Weights of a small mixture-of-experts language model, trained from scratch on English Wikipedia: 14 layers, a variant of SOAP for the experts.
Below are experts of layer 11 (counted from 0) of a mixture-of-experts language model. Rows are named router (the router's row for the expert), gate (a neuron's input weights, with its number), up (a neuron's input weights, with its number), down (a neuron's output weights, with its number) and show model dimensions 0-223. Each number is 500 + 25 x the weight over its row's rms, rounded and kept within 0 to 999. Numbers have three digits each.
After each expert's rows: a language model's description of what the expert responds to; "comes after" lists some tokens at least twice as common just before its tokens as in all text. This comes from a sample of Wikipedia text that the model never trained on. Tokens count by the router's weight.

# expert 24
router:540525515526492509462511470487537502493483508510521535503431502477531508540458459492486482499506485441486512494471489497514452539509498498452511472525482485504505480513513499488500480498543534471481451500490524557496509475495494509492527507479490471529479440518493503558489501451447534527476474484507502492498527516536503512528491490500561503471464513486538494511498463520522498507482507512482539514512533490507491509495505518528532480553512519508475515500475535518554464500512523500549469466538527496503520507530527468490502511506507503540512534491498489527505536521532550511522464553559486517514484518457545506523511513511525516497527517505511482544506547497504519511478
gate1:496486461541468475440499494509514422516478527486496546480516506521515485529470488504454485522526545484492512497469505480528504515494464511511481511545519516524510544495491538519518481451516565553504537520509476518522506496470490507514487505469514499509460477545573472510469499484527488503529515530508547479512487492500483490485487496491490524502453504522519500496524500503522488504497515507454482514500541476492497545539536514486534480492551473515504550547505536495496515517532443452448539529501492498489505488489490495523520524492517479503511499481476512520523497542533510509536476494507492508525468489521495482471486557524543521517481499507512531473492484510449497525500
up1:501466513557467497446479487531501442529526541496499547457468510489505462513499497513502471499488537494506493479473483483504435524519488503512522476510517468517509491506516520528518472495509533549520491499510492518487519500494477518564489525502539482531444474487553468493489474497524509501497505506507501502468490510505496490476467507518496474529445520528523491467499510510492525520489527479474486522489522488529502555507498500509520488525507493510510505508504504518490510543501465526480527504509434499542537493463493483495491535469484459476512526533489513487518484496482548470526479527528509467521449480519540490496472573538537518496473485496477503481456488521498492579535
down1:493490479522522520556481500539485502542451510487484503563510526500517488534513528497480497465520537530511446494502541487399522491493491479514488472489526501531503521503523502479512470437498499509496459503497526496497471487518509506500516530512505554499462515495481479483448461505535475524481505486523505519468528473446498518487501495513506492472477489474479542487527538453452492479546514466483505477440461503499520495534511471443490494473530484506501457503484483498474531491509548497494463457454475495501520497489498558493501518485479509506480484496465505480502494496511456505527488521496532491484499522488480519475485487514492500510470521501513486482476536431516487491500
Description: Word-initial pieces and prefixes that continue into longer words, such as co, re, anti, non, semi, high, low, B.
comes after: " the", " a", " and", "'s", " an", " The"

# expert 13
router:497533487477518503527550510486482514465499531525504469498460497523495473532478521549517467475473484519524494511512545488495534531471537505499521476487478531544475519471453484486558516494524541518480494485510515522535464494547521506504511523516508499527501453507441545491518483512548481501521554464513473487518505513512458533482472513483543505466488542480527483513464481451504475526526485487506476478483506485549498482502506538505498485529497510515539517474499463526548528510522530478466448518490475527516490494486523519516493546482523512535467470485522509473520511465508503506497552521439504499507473467494472475486512521508497464533467486478512477490478481468496497466518
gate0:467500484484465489515571540483480469511453552502523466529541510509495508441501524509518501532480483488488490529508522492451483513468502514511451488449482472505479462477468490489462498498518471457454509467430504482484493524492513504494524522531503518557519509497464466472509513489517499485521487524499499538499487521523518501480513483459519527471498508543549484502522457484504527507439503447476487518516461484489506469521520485481485498533476467480526547489510495489562482476511492509467520529489490483494486537511509466481481488475507483474512452524483504450532505531485479510489536487493496530505525561474480517531532516494504522484510484517500497484482496502488517527460
up0:486471524477551482496521539552485515458508484523502524493531497528500484560548464520500486510489500535433472489484532512490455504501472527474536502491504511468472518485488508471492529480513525491555449491497458482484478514528513495530453490537476533447515489514504494535491483478479519543467522527486480525515507489505526468501470500523477506533480472452515475471513552488527494488487513529502488529500501504436449500464510524488534512531495497517499453498534526442478546485500509520501496520508513479500462484512510489458506476522534531507475493499518527488482491484517494496513513500481512494527566504529514516470475493534491474462507474525502517500550490465527463484500
down0:526508503513513527493514516528501520504503485490504502510527452479525443493514487490510498530482527483479463545527522500489491439512488529493491553500483531465494495497566496504533493542514519486512509511500490520499449492494482494472470513467551521470488552507476488513500509522481525519514512522521485492496496496516488457483513555486533489473504468492476506497532477449513522523498534487453517517505518515478510522475510512503462470455510507546518487490528557545498530509531478506541514519536505467479495492510456445550487512530467510526491495457488491488561505507520512558492516505503453493503532548511501534474465502474448533513513508509506530496489489544466456479498
Description: The bare space before a year or number after a month or preposition, plus currency signs, en dashes in year ranges, and === headings.
comes after: "2", "|", ",", " |", " in", " September"

# expert 6
router:500514502478506506539510475514509508534552511499456483518482509507473507520520474549506510520498516562468491525516495516491493513507469513477479516481488497531496521522498505499505516468503529531489528541552510461505509496474496527476532490513475492519462518491502492519486476501566506478502480496531546459519560525516442477511464513510448513548496500529468513498552533486520464468525527507490530460540482466492525521477461552486491478553483521470522512493522483466517514481528498516485540481497470514457531478494485489516465510475511509500498483523525514529475494447512473488479499491557529520505508477468476514449504474464480490455502495514543476526475453481480478489504
gate0:496471517524476504536505486498526502459494463485471518467504492493536534481522495518488493550496492495460517469473482490489496494502512507429511540455453507493503536506486505529494535454500485457545466500472445513489502476515509520502474470552503498471493519490535504490518534533488494458471515481493488506474509490507550488537485495530507517540514494447500490455496529515522499509509491469489512510480500496504474495488462500505482545523488499461469507523477475546465543483527494516523510506529511477497534474466538438495524472494548488498509494433523457482496483503523494495503476500504508515495503472504532443495554466464544479502518527504500466513539529515491462510550
up0:506492503513466488539507551515539502481490509518516499469484535494498490530489483533487487528474527459511480527488479459548514488490490509491502444517521482503527520524510465560522542481510464477519522525478474515435515538504511530487477539523488499522509495517515474502490517455463514457472485491513499543495488499481467478465553527511483463472536497469468501478520522492504502488512436491496474497528486511487535513471477515506472510549471531481539527533458526503517512474501558532478526511507518507530501447493531504494511507539528498510521506512539501484503504498518467528502549527480516467508474478515470525498547495453482491498497532488487549530539499533472547504516
down0:458540498475473491488542505498495478516463527480486530495536495474457461501474497519523484455462595533537493458513505531493460514512502512514480477469488502489502500454514518485519507479476548484546457515490458485485512503505500486494478514530505496484528516511485546470522506477483497519511500509503510526492522539503507489510508491476519507445530500501493496473440501524472490490452487571504509475521450525505510500460521535542511472551462498497540487509526488482506481517480496483507465477503517581511499530490466469519478529485495513517508505479506459518450478506487513508544478516500457484528515518510497496480536497507512512504477506519527541510497500506450492530535
Description: Cell contents in wiki tables, especially empty cells before a pipe, table separator rows, digits, and codes like MF, FW, N/a.
comes after: " |", " ", "|", ";", "3", "–"

# expert 7
router:517482502498462456501443465509478494515501480517489490494533510479514490538519520505535505501526547526521465469495451525525478495481482477524496491484530493539465478533470567491465517459461548507488522477501520507486525487473512520517486537451469506505496525489543475478475507476494523545542537510473480531515491504443454517496501524458464491485495497565487456455525522514521475525484469538513472478516459511531521510476523515527518505487509519498517483508541506520473473533518494501480506507493504483488533497502494521523467489521488491467456496483525527467522480509464505480499475495531493469501524485507548537472452483483482520497523524480469575486483511485483519507495
gate11:537481557517495503569470521558446503526528484509506490473508510466482517512500474543525485469447475506498523461521504510476477489514516480495502500505530450484478472498503500439493532547555486530469543478506495492483503520483479510513523501471517476508501513487512487472517507474509488506482484500461501528519510511439533526505465494535483490523491419480505517503505507473486509529480502550503473472548520512484502455513548492480519471456481485521502510494475556465458451480495502538489484523533498506488526536472505495489509493522472472539508496531539521489494506493497522503480528487486480479511486469470500531494505517487542501495463469469483511482504439485519501490473
up11:484495526495529476517473535528443534508512494505514468516550510481498492459490496506546461477499495505506503446532483482469483465530552494488496501536535497479528516516481499467505522533499539507502506485517465519517494486481490477513481499502552547543485499497489499438545514476508536504515497518464500477516506502472506529463466508546502510513478476477469452500500545528486462492502540533474502488513503497539535480548520466493499487469498494506491535521490509517451474562498490527534518503479525513498538475445512521496522498477501510531481492514517476503470495490551496531507495478468462490457478494484503502481523499509572502471509515530498465550498437490482522483504
down11:491480503474501469473498501503488506534517481506479491496500485536435495517502500478495524499515517533496473478559481514538521484509509489458497496520521503513536487449521501509501493473487541535512480453506541527480491529467516444466482506495491508509498505536486487442528488493456483534518539501509497473481515554522479439484475497515412497509505509528458496476526523492476554535503499534481467525503516520508529493503534519510478496468523537507523490544502501489487494525532486486497498535450537466490521481505511485565424489548524473491532524490496471514498493506500518478454501493534463506485513485514513483526485510462492512503522502526513472503471557489510493477490
Description: Political and academic titles and institution words in biographies, such as Secretary, President, Minister, University, United (States).
comes after: " the", " of", " as", " by", " United", " a"

# expert 4
router:506551493558475515531465516493480551459477544522481544526464499493495500502504513500526484547544521503524473544467491497519509513497513525450472544503492486469464492465493474481493510475516492491476530497470498494487509493486482475518507514472476533486529504492477492497487530487478456496496535500480506510449463504509517486468480539529541499505500473510532534475485513466493510462533489495497460452487468483488491495523492506498507462488488481459530534467542500484526501488516439503479499504439471484481481462481509519466471459521526518481531515514510442496475476504520474529483525504502467526507484465446540486466498487509488516523456500471511468477540524507542545489490
gate1:477538478500510449485508546482495507492523504506509494528480513500512506454495454528461465545524483509467588521497497466511462520509550515489498494503523504543505487499504489490480503484487528471501480497493497509533481506540493503503515463460474506435517506497488468467549546484511480508512565503540495509473465533505537535503469470479554509505482493524543524466461496471501520480555514468511499442496467528481515464534518516515504541480481524497488520428480491502494514492495460516494511502518456467553467501472528487512496451532520491505499517509484492458505483485494476489499486519489492488448533518487488493488504497518508492513465475530497493500524531480514521486506
up1:474500548507481552514528490513518470490488467510466493544504469536483519550479516494529540465475536484543462505547515509460494503515507499495512513463465509470485509470502539507499513514525496509517531511524502486466482516454491480527443467496542509515500499498498453545451485496482512501481474516461497503519574465517504523518534507506468520515524511511476472498541531526504541565482479534477507536474494504509493514474480492481500499494512493515469492537508521496459479494513518496466468499451549510496500488538488487502478516496516517509463504496526520526476496553548498461527520485515521502527529532486461512506513503473519442526514485501476464525510500500477480551459
down1:538468502452508493545514520526479509475505514500506499522478509544507499541493491480521457454497469498470471484540454487526532513477494489441513478494470488507502477475506482530477501511494494465522485479546442453549496475478496522473484518518517513485545536535509501526518499498553529500478480502483533491545502487484516544498512495476504492489448531530493498532515520531467524472524493489493510460475494492447516499525501425528460559512496520496502514504473521516522496511483516487544539506515469507509485526537518449463508531519496483496514450524505485483522495492530536471505534480481520516528507541505473444489522493465494491539502471532483492495470482483482521511502
Description: Opening quote marks after "said:" and nouns for reports or works like story, evidence, album, book, out.
comes after: " the", " The", "'s", " his", " a", " this"

# expert 21
router:470477492503529510464525489503515504462493494485516498478532507483475520532476487521489529529488524454470494496518506527503496521448544477486456540500494485477481535527464521484479524504477532509464518452486539505475502469517527518484500512477469507477510501504468466482514555538540494500475494521525495489482525537493481478514517519493483473544465468499452483448499496501528508507489478524517511483508498552491458477460497469465464489474485519496462480513464482520499511509470513517466543542482496478498490458520472491490506552464508468535452472528498511522498512503484494478536544547514498470507476503534495498473471494510494459449537497508547540492467547502517454537517
gate0:526482456517498529485481552529501548522470497472471498484476480507499476512499498498528497518468510496492497456471505496494547508439518509503509541456489490473501475508499435457531507486481484500498473486504507512513474507488506505478520489471520501521498505521552485459518467512493466503526525562524488492484518541484471511527529476485539505492470519522532539475540517501482514517521490512508510542505533512434508491506538491490519505558506514483446501489433503492515499486505447537504566457483483511520449505469494537495501497457524496513523485530493464519448504478518510458513487514516519522477532485507512483499486528475494499470546519485490484480514508545497445514509
up0:469487501518527514533471512524497497500486509463502509502500438509514533537494486460565504494496485478448526507516487501501526516504490493490504505468508576465489516520511472505500517498501478511488553454513503565495505462509483475488541503496526486508503515534524463478463529517515483485488450513503449525442521517460505477523496521525511496501505523546516492502503489464515516441491506502508510472498550485499488500480533509501499484545487491524461511473484495503526491531451513492521494507456501502522493480487498569536453520456499487547534468514487488524506509455486512456443465501492508527501527477517566497473507485537496523497491479484470506498536532515499460499486
down0:491469455472493482494517503477461449479478478533469497494520504524461424526474506495504533492573507492556462530519478514474467564497503490505475465506499486481510508515527501491480504546509506511523500525474552550481502451486479483492525480517492522484507492514531530477513515534484516521490508494483501509462507507466475492464502547520479535503501495524496493483473474502478529543476495502491492476438528468552470517502532496468486521473475504519496440485532548507497499496484503469496523487452524444519489524507488466508477484491464484479523555524502493523527559502476523484499497507526500471516506495480463475513530510469493526493496492508497487498526536518511542533514
Description: Digits, dashes and pipes in sports statistics tables, career timelines and discography lists, plus title words like Big, Super, My.
comes after: "\n", "1", "2", "0", "5", "7"

# expert 16
router:505512507506479498554485496488471496550481488503524511480530483479495550500477537460469421518498520517502460512503485444509449499487506503481495503455517480491480511513489501515509535503491473533501442485503519502511470465480503492486420451470487473491543504489484474485532535442452497476486463509514526474488519501501509522510516472523507509507486488528550480492470541516502488517502500478491502463515520511453459494475540520507488490476455507519501471508522499484444465495494506468494497469513511482459491505511549457530526509502477524516535496503488477474487468498479520514511461518507501518531485459492534506499494529437504463506548547474458481493494504500476471510502
gate11:484515446519515529522494459490486480488480510543507510518479483474512468509434494487532508504469454490474493432491512475494477517500495492456509533457512489504510506547497534532500503527512512505492516491436509520476581483495460530514549500507502490544510492518515498507475506476505542442486545539526509485491507474518500495515470470525508495497479497522499475514549526469501491511510495486498506487496475502479474525489474484513505527513513495470467528494510487475510487509558489490503473520460484456529524523542477523527487506478451523494464486513508450438509524512501453505501550469529533503528510480490496502505508487499496515524513547514488491514499467473554516567497
up11:503520474532526520531501470480488478484475480557506521514483495465530475513461498465542501503476465502478496451511505463489483484517472478463525529461507488496504511529500505511505500498512512493499509490426504499485551466484478513510522506525501474546523518549511510513484498455496539426472539534480512483492494471487503490515465497515533481488489488522473485512569516475484476514497510475531514494496488512473473514464454502497516507514506494472463521480504485476501480492555486499529493526472484453506506529539475525533509484460443530513446480523507463438521500536511477507508523481512519504518494478493477497508501479495485513533535541516494505511520473465533516578533
down11:480508466487512477506514502509472481503477494490505516535475450511528479462498477493584492525508502508507477469561455468464500497504497518459517491476493457446510475530487539487521497513542582470472509455444500504476510544472493542510492519482483477481529494492486519504470482546445530479532475507504496487489529486495500469495503498510484460542527521504495536540514502488535494542520492468529496470493491481516493494514486486474493508511489508499473507492512515492477497505541492487535524463485496481562543493485473500513474519473460483493487455503500499494466498518471525523505534495483517519509490482506514534492439536491503520478501561474498550535546505497511512498526
Description: Articles and possessive determiners opening a noun phrase mid-sentence, such as the, a, their, its, whose, His.
comes after: " of", ".", " in", " with", " to", " is"